Experts of a small language model: 6711 steps.
Below are experts of layer 6 (counted from 0) of a mixture-of-experts language model. Rows are named router (the router's row for the expert), up (a neuron's input weights, with its number) and show model dimensions 0-159. Each number is 50 + 15 x the weight over its row's rms, rounded and kept within 0 to 99.
After each expert's rows: a language model's description of what the expert responds to; "comes after" lists some tokens at least twice as common just before its tokens as in all text. This comes from a sample of Wikipedia text that the model never trained on. Tokens count by the router's weight.

# expert 63
router:38 33 60 59 68 47 27 59 61 55 52 43 65 63 45 29 46 61 35 32 38 36 66 30 43 57 46 71 49 38 60 47 57 61 18 59 60 49 56 34 60 51 37 61 45 39 58 64 37 26 77 49 40 85 47 67 65 64 45 64 48 51 52 54 74 34 58 51 54 47 62 62 57 62 45 43 39 42 34 62 47 69 32 47 52 31 32 76 46 53 38 23 35 31 51 44 44 18 52 66 33 68 76 74 36 60 35 42 50 40 48 47 35 40 60 47 37 62 46 42 61 36 34 59 57 31 41 67 34 74 55 76 52 77 50 46 41 33 49 60 55 25 24 21 90 50 98 22 53 50 78 28 70 71 48 38 37 62 24 49
up0:50 35 49 44 56 62 24 36 60 54 60 30 56 71 37 86 69 43 61 47 28 47 41 55 59 52 44 54 54 45 70 64 68 58 55 43 52 35 37 45 58 54 46 76 23 69 63 33 59 43 42 47 47 58 62 37 56 53 47 53 33 39 35 46 76 55 30 38 35 64 51 45 59 51 61 53 81 35 67 62 50 65 37 20 84 31 08 18 29 48 55 49 47 28 41 55 67 47 57 44 50 67 47 30 86 37 69 47 53 57 70 69 51 39 47 51 61 31 52 39 20 65 17 50 69 41 27 47 56 36 55 18 59 55 51 52 41 58 30 49 60 57 67 06 56 59 56 58 30 74 53 37 43 39 67 76 41 23 67 46
Row-starting pipe symbols in tables, possessives and articles the, her, their, a, and inner pieces like la-rgely, be-ha-ving.
comes after: "\n", "'", "-", ".", " in", " with"

# expert 45
router:52 37 63 56 40 53 39 49 53 48 55 38 59 56 59 40 59 65 53 49 48 58 39 11 58 39 50 63 52 39 60 54 45 54 71 04 62 74 50 45 45 54 47 50 48 56 65 54 47 61 56 45 55 62 37 51 83 89 42 68 53 45 51 23 75 49 35 38 58 10 58 60 68 79 61 44 33 61 50 57 56 52 35 39 82 32 37 65 29 52 21 47 51 20 40 38 62 45 24 33 63 67 69 71 61 52 55 45 54 44 56 36 19 48 44 53 57 64 65 69 41 18 39 59 58 36 30 82 39 69 44 39 54 58 64 24 64 41 39 53 68 51 61 28 78 38 66 13 39 48 54 33 62 62 37 51 25 66 33 51
up1:58 42 20 56 53 72 59 21 35 62 48 37 45 44 55 46 44 59 65 65 53 73 32 15 29 73 52 42 38 50 45 45 30 29 65 54 60 29 35 58 32 35 38 42 74 62 86 91 48 58 46 45 42 53 59 32 45 52 53 66 57 59 51 69 39 61 37 46 71 37 56 54 44 39 16 40 38 34 42 75 69 30 41 56 46 29 38 34 66 67 40 59 63 57 35 51 40 41 36 74 45 55 66 53 31 52 49 86 46 15 34 57 54 54 54 61 39 44 28 60 58 57 72 56 56 19 38 61 65 74 44 63 55 41 55 35 55 43 53 50 57 55 51 69 86 29 60 66 35 69 22 65 65 47 39 29 45 58 56 82
Field names starting infobox lines such as Elevation, Molar mass, Consecration, plus copular and linking verbs as, was, were, became.
comes after: "\n", "-", "|", " it", " has", " to"

# expert 15
router:46 53 58 66 43 51 35 41 66 42 56 40 57 60 61 46 31 71 34 46 48 61 68 44 47 34 56 40 64 31 43 65 38 63 58 48 44 61 37 54 69 12 40 54 41 75 67 34 55 57 54 20 49 67 66 47 67 74 37 45 53 43 43 64 71 43 64 71 40 27 22 80 53 66 59 42 38 25 28 51 70 53 27 38 61 29 50 86 39 48 37 24 77 52 62 75 57 27 27 62 80 55 88 55 42 57 41 24 25 58 38 33 16 52 44 40 42 66 40 51 39 56 65 42 69 50 65 65 43 55 51 70 59 57 46 33 56 65 48 16 61 56 50 31 61 46 44 53 31 58 77 22 56 57 66 54 56 34 59 61
up0:42 52 39 35 36 60 43 38 51 46 55 61 69 55 84 56 34 62 44 52 59 63 30 66 44 45 35 61 66 62 57 74 19 38 38 46 46 43 35 48 83 38 61 36 56 51 57 70 43 24 45 71 64 46 87 54 28 30 60 28 27 49 68 29 51 34 65 54 54 44 49 31 52 74 29 31 57 50 32 28 57 54 50 65 28 44 71 46 34 70 47 56 48 54 50 94 26 42 50 53 50 75 55 49 18 52 22 46 48 52 35 47 68 63 23 34 52 22 39 57 47 22 79 27 60 58 38 39 33 57 64 72 65 41 51 41 54 40 52 18 49 63 59 48 58 48 71 61 58 57 47 28 43 47 77 73 62 51 57 73
Word-completing pieces of past participles and discourse words in narrative prose, e.g. acc-ust-omed, sh-ock-ed, such, much, not, he, noted.
comes after: " was", " is", "-", "|", " not", " were"

# expert 52
router:46 46 58 57 47 56 31 56 50 61 43 27 59 43 38 41 46 32 37 72 54 02 55 54 28 41 47 57 60 45 94 65 59 54 50 30 56 44 48 69 56 50 43 71 63 68 67 42 25 69 65 38 67 63 37 38 50 57 60 47 40 64 55 69 89 46 64 62 42 66 52 41 59 68 54 19 48 47 34 37 60 62 38 55 39 32 44 87 33 50 33 38 56 47 53 61 41 46 52 33 67 55 87 53 45 39 49 43 37 60 71 48 51 32 58 38 46 07 58 31 23 46 62 40 61 40 61 72 42 68 39 55 71 58 51 48 36 41 51 08 42 19 52 44 80 34 52 46 49 37 70 36 53 79 28 36 47 67 47 55
up2:59 51 49 46 18 51 50 66 49 61 36 21 47 65 44 40 64 26 35 41 34 53 53 48 39 46 52 61 59 13 65 46 47 59 74 65 60 41 53 46 60 40 61 65 40 46 53 67 49 24 52 44 61 41 21 72 30 17 72 24 46 38 86 42 67 48 62 56 82 48 59 49 62 24 19 41 43 31 78 43 32 39 49 56 84 40 57 62 47 55 32 72 54 75 53 56 57 67 37 52 38 56 51 56 50 26 71 46 56 27 71 58 49 38 44 26 41 59 41 23 26 54 28 55 50 57 54 36 76 67 52 65 58 40 34 25 40 54 33 37 52 77 39 34 63 32 71 68 65 47 46 44 65 56 75 50 40 70 42 68
First or middle pieces of proper names and titles in tables and lists, such as Holl, Brook, Buck, Whisk in Whiskery.
comes after: ",", " of", " and", " at", " in", " with"

# expert 11
router:40 67 33 75 36 54 25 45 70 57 38 50 68 57 50 61 53 55 35 59 47 40 30 45 33 58 26 62 68 43 65 53 18 71 59 54 30 52 54 47 75 33 33 31 54 52 49 35 31 62 50 48 36 72 54 40 96 52 58 15 58 49 53 47 86 42 64 52 51 35 33 88 37 66 56 24 52 42 34 27 42 41 51 43 64 21 55 64 38 48 36 43 55 28 36 55 54 56 27 78 82 86 83 66 33 39 55 34 43 45 65 39 20 56 56 36 44 50 37 53 49 49 60 61 65 50 58 54 53 59 26 74 55 63 52 55 40 62 37 58 52 40 58 32 67 42 64 38 49 52 60 70 45 31 46 59 79 51 51 71
up1:28 68 29 31 75 41 52 40 58 46 35 48 57 27 52 66 61 50 49 52 39 65 42 44 48 58 31 65 59 46 49 52 13 47 60 64 32 50 49 54 49 53 46 62 65 90 43 44 73 56 29 50 28 45 41 54 31 57 33 52 35 51 29 42 59 59 50 61 40 73 78 95 56 77 71 47 44 47 41 58 42 33 37 52 69 44 48 40 69 65 31 59 53 38 51 79 49 49 39 47 66 65 61 50 39 60 58 38 35 65 54 60 46 15 81 72 31 39 33 73 34 53 00 52 44 53 61 25 53 47 23 74 46 50 42 64 34 49 29 36 48 51 44 52 41 64 51 30 38 72 52 54 38 47 59 40 69 33 51 75
Subject pronouns after a conjunction or sentence start, mostly he, she, it, often after when, that, which and before was.
comes after: ".", ",", " that", " where", " which", " when"

# expert 56
router:49 32 61 72 43 43 46 55 59 54 69 34 74 67 65 48 46 64 38 35 42 44 75 43 44 31 68 56 68 31 48 49 68 23 06 52 56 69 38 51 65 44 57 43 55 41 72 52 56 54 61 53 67 65 36 53 67 62 40 50 37 52 44 42 61 44 71 71 62 40 49 66 70 82 46 43 31 65 34 49 61 45 25 57 49 41 50 73 41 35 36 31 38 35 45 51 60 32 23 51 37 69 61 51 33 42 60 41 35 34 54 63 17 31 60 07 38 45 54 54 57 45 57 55 40 73 52 75 33 48 53 43 35 74 63 41 46 13 56 46 53 27 25 21 63 55 93 54 62 63 67 55 66 68 36 54 44 56 17 53
up0:64 32 51 75 57 69 70 55 51 64 30 49 69 82 38 36 33 43 59 35 41 69 43 33 65 75 42 47 56 39 70 64 47 48 43 52 56 55 68 74 46 57 41 33 40 72 81 84 65 67 34 33 48 62 55 40 30 56 73 60 18 48 58 67 40 78 15 47 64 55 52 30 44 42 33 43 53 45 64 38 79 55 47 18 44 27 23 42 43 33 30 34 51 45 16 55 48 51 62 57 41 58 52 29 33 51 76 36 58 59 68 30 66 74 35 61 54 25 29 72 45 26 83 29 48 44 58 46 45 45 54 45 62 56 63 37 34 53 51 32 58 62 46 80 39 47 30 52 46 46 42 38 48 54 49 54 53 45 73 56
The = signs of section headings, plus determiners and time or origin adjectives before nouns, such as the, early, ancient, Italian.
comes after: "=", " in", "'", "\n", " of", " to"

# expert 60
router:52 57 71 58 52 65 24 63 63 62 50 14 62 67 55 44 67 56 36 54 27 26 49 57 43 46 45 20 71 55 87 56 70 45 44 38 60 39 42 66 56 40 45 57 28 58 72 48 26 69 57 43 52 44 45 31 63 46 31 66 34 30 50 42 65 42 52 65 41 63 43 55 49 48 66 35 50 75 43 47 58 64 34 25 41 24 51 66 35 26 22 34 27 40 41 70 44 29 73 57 58 74 60 46 48 56 60 55 29 63 44 47 51 39 41 25 53 44 62 41 50 62 68 56 51 39 65 56 50 69 43 65 70 59 70 75 46 49 41 25 61 66 25 21 61 46 87 28 41 54 67 51 58 33 15 60 30 84 37 57
up1:57 36 47 71 66 35 47 99 37 75 77 66 77 47 55 63 45 47 64 44 51 45 60 50 56 48 47 40 56 41 39 20 69 30 62 57 47 58 44 57 48 23 68 38 72 40 63 23 39 36 32 48 54 61 49 31 70 41 57 62 36 57 71 55 64 36 57 87 57 54 31 47 68 24 69 33 32 60 49 39 57 50 63 29 46 32 68 71 51 59 74 59 81 49 43 39 37 63 28 64 48 59 38 18 52 44 27 45 25 47 38 66 43 43 31 69 56 39 40 42 46 55 72 77 51 54 29 52 46 44 58 43 24 39 61 62 44 48 55 55 40 62 46 44 46 38 54 46 78 76 56 36 80 65 19 61 72 66 27 49
Opening letters of Asian and European place, people and language names after of or a hyphen, like B-hutan, Ib-erian, H-ung-ary.
comes after: " the", " of", " in", "\n\n", "″", " "

# expert 22
router:57 52 40 65 52 60 46 58 65 84 47 57 51 78 19 52 65 41 38 35 43 26 72 37 55 57 58 56 63 49 57 71 45 47 52 34 42 69 57 58 69 29 67 48 57 70 73 23 32 49 59 65 53 68 22 43 52 83 41 21 36 45 52 22 62 40 60 65 55 46 37 72 63 64 64 40 28 53 25 53 58 40 19 25 56 52 58 55 33 50 61 51 29 49 46 55 28 28 55 30 68 57 64 55 43 56 58 30 38 49 66 39 44 59 56 12 50 32 48 65 64 17 74 51 46 58 38 62 52 50 27 55 47 63 62 26 54 41 30 42 71 59 32 65 85 68 47 52 72 65 64 37 51 43 40 44 25 70 31 71
up0:70 71 43 47 29 46 33 56 31 69 29 64 18 43 47 69 34 44 44 68 53 23 55 51 50 35 44 46 69 43 38 59 33 43 43 20 46 30 72 41 58 56 44 52 88 49 37 19 47 50 63 81 63 37 48 77 62 34 73 14 77 39 55 38 74 67 62 53 68 61 57 47 54 72 39 38 60 50 50 54 38 35 47 50 53 36 44 63 26 64 60 68 41 60 53 67 54 65 37 50 60 61 86 66 43 51 40 61 72 44 53 20 29 52 60 33 43 37 11 32 53 54 39 54 59 41 42 33 61 49 34 35 43 56 42 41 52 40 54 45 36 52 30 79 57 64 51 65 70 51 53 45 72 36 91 55 49 40 39 70
Numbers, years and field words in biography infoboxes and personnel lists, such as born, Listed height, vocals, birth dates.
comes after: " |", " (", "–", ",", "|", " /"

# expert 59
router:51 37 47 87 57 62 37 54 53 45 69 49 48 70 50 69 29 60 26 74 55 45 40 45 30 32 43 50 63 31 70 46 37 64 67 30 50 53 40 67 74 27 27 44 27 82 59 28 40 45 46 37 39 68 55 28 73 58 48 43 44 35 81 53 82 51 50 75 30 09 27 52 77 67 56 39 55 40 35 63 62 43 42 43 69 34 70 64 28 45 32 20 56 27 45 63 53 53 33 59 48 74 57 68 50 60 73 43 53 40 49 41 03 33 37 28 50 58 40 54 51 34 70 64 54 42 60 45 39 65 44 71 61 50 59 44 38 75 59 51 70 58 52 39 52 34 68 41 65 53 63 46 65 59 40 47 53 44 37 64
up1:59 55 42 40 48 62 33 58 73 81 30 55 48 60 46 52 56 65 86 66 75 45 20 12 56 54 40 43 56 48 35 27 45 39 53 38 61 61 39 66 44 49 58 31 66 25 10 64 55 44 76 45 44 58 24 34 49 33 71 67 47 49 57 36 72 52 52 27 18 22 32 53 73 57 54 46 71 41 57 53 45 61 55 52 75 31 42 51 34 71 48 60 54 39 67 59 27 55 75 56 67 60 36 33 67 40 42 57 51 52 59 60 49 46 29 82 39 55 41 68 24 52 62 58 23 41 44 36 44 56 54 37 49 43 23 46 67 36 34 53 83 51 69 51 65 36 66 69 53 42 51 67 44 48 32 26 21 58 49 53
Commas, periods and clause-joining words in narrative prose, such as when, because, although, However, that, and, so.
comes after: ",", "s", " However", " he", " it", " years"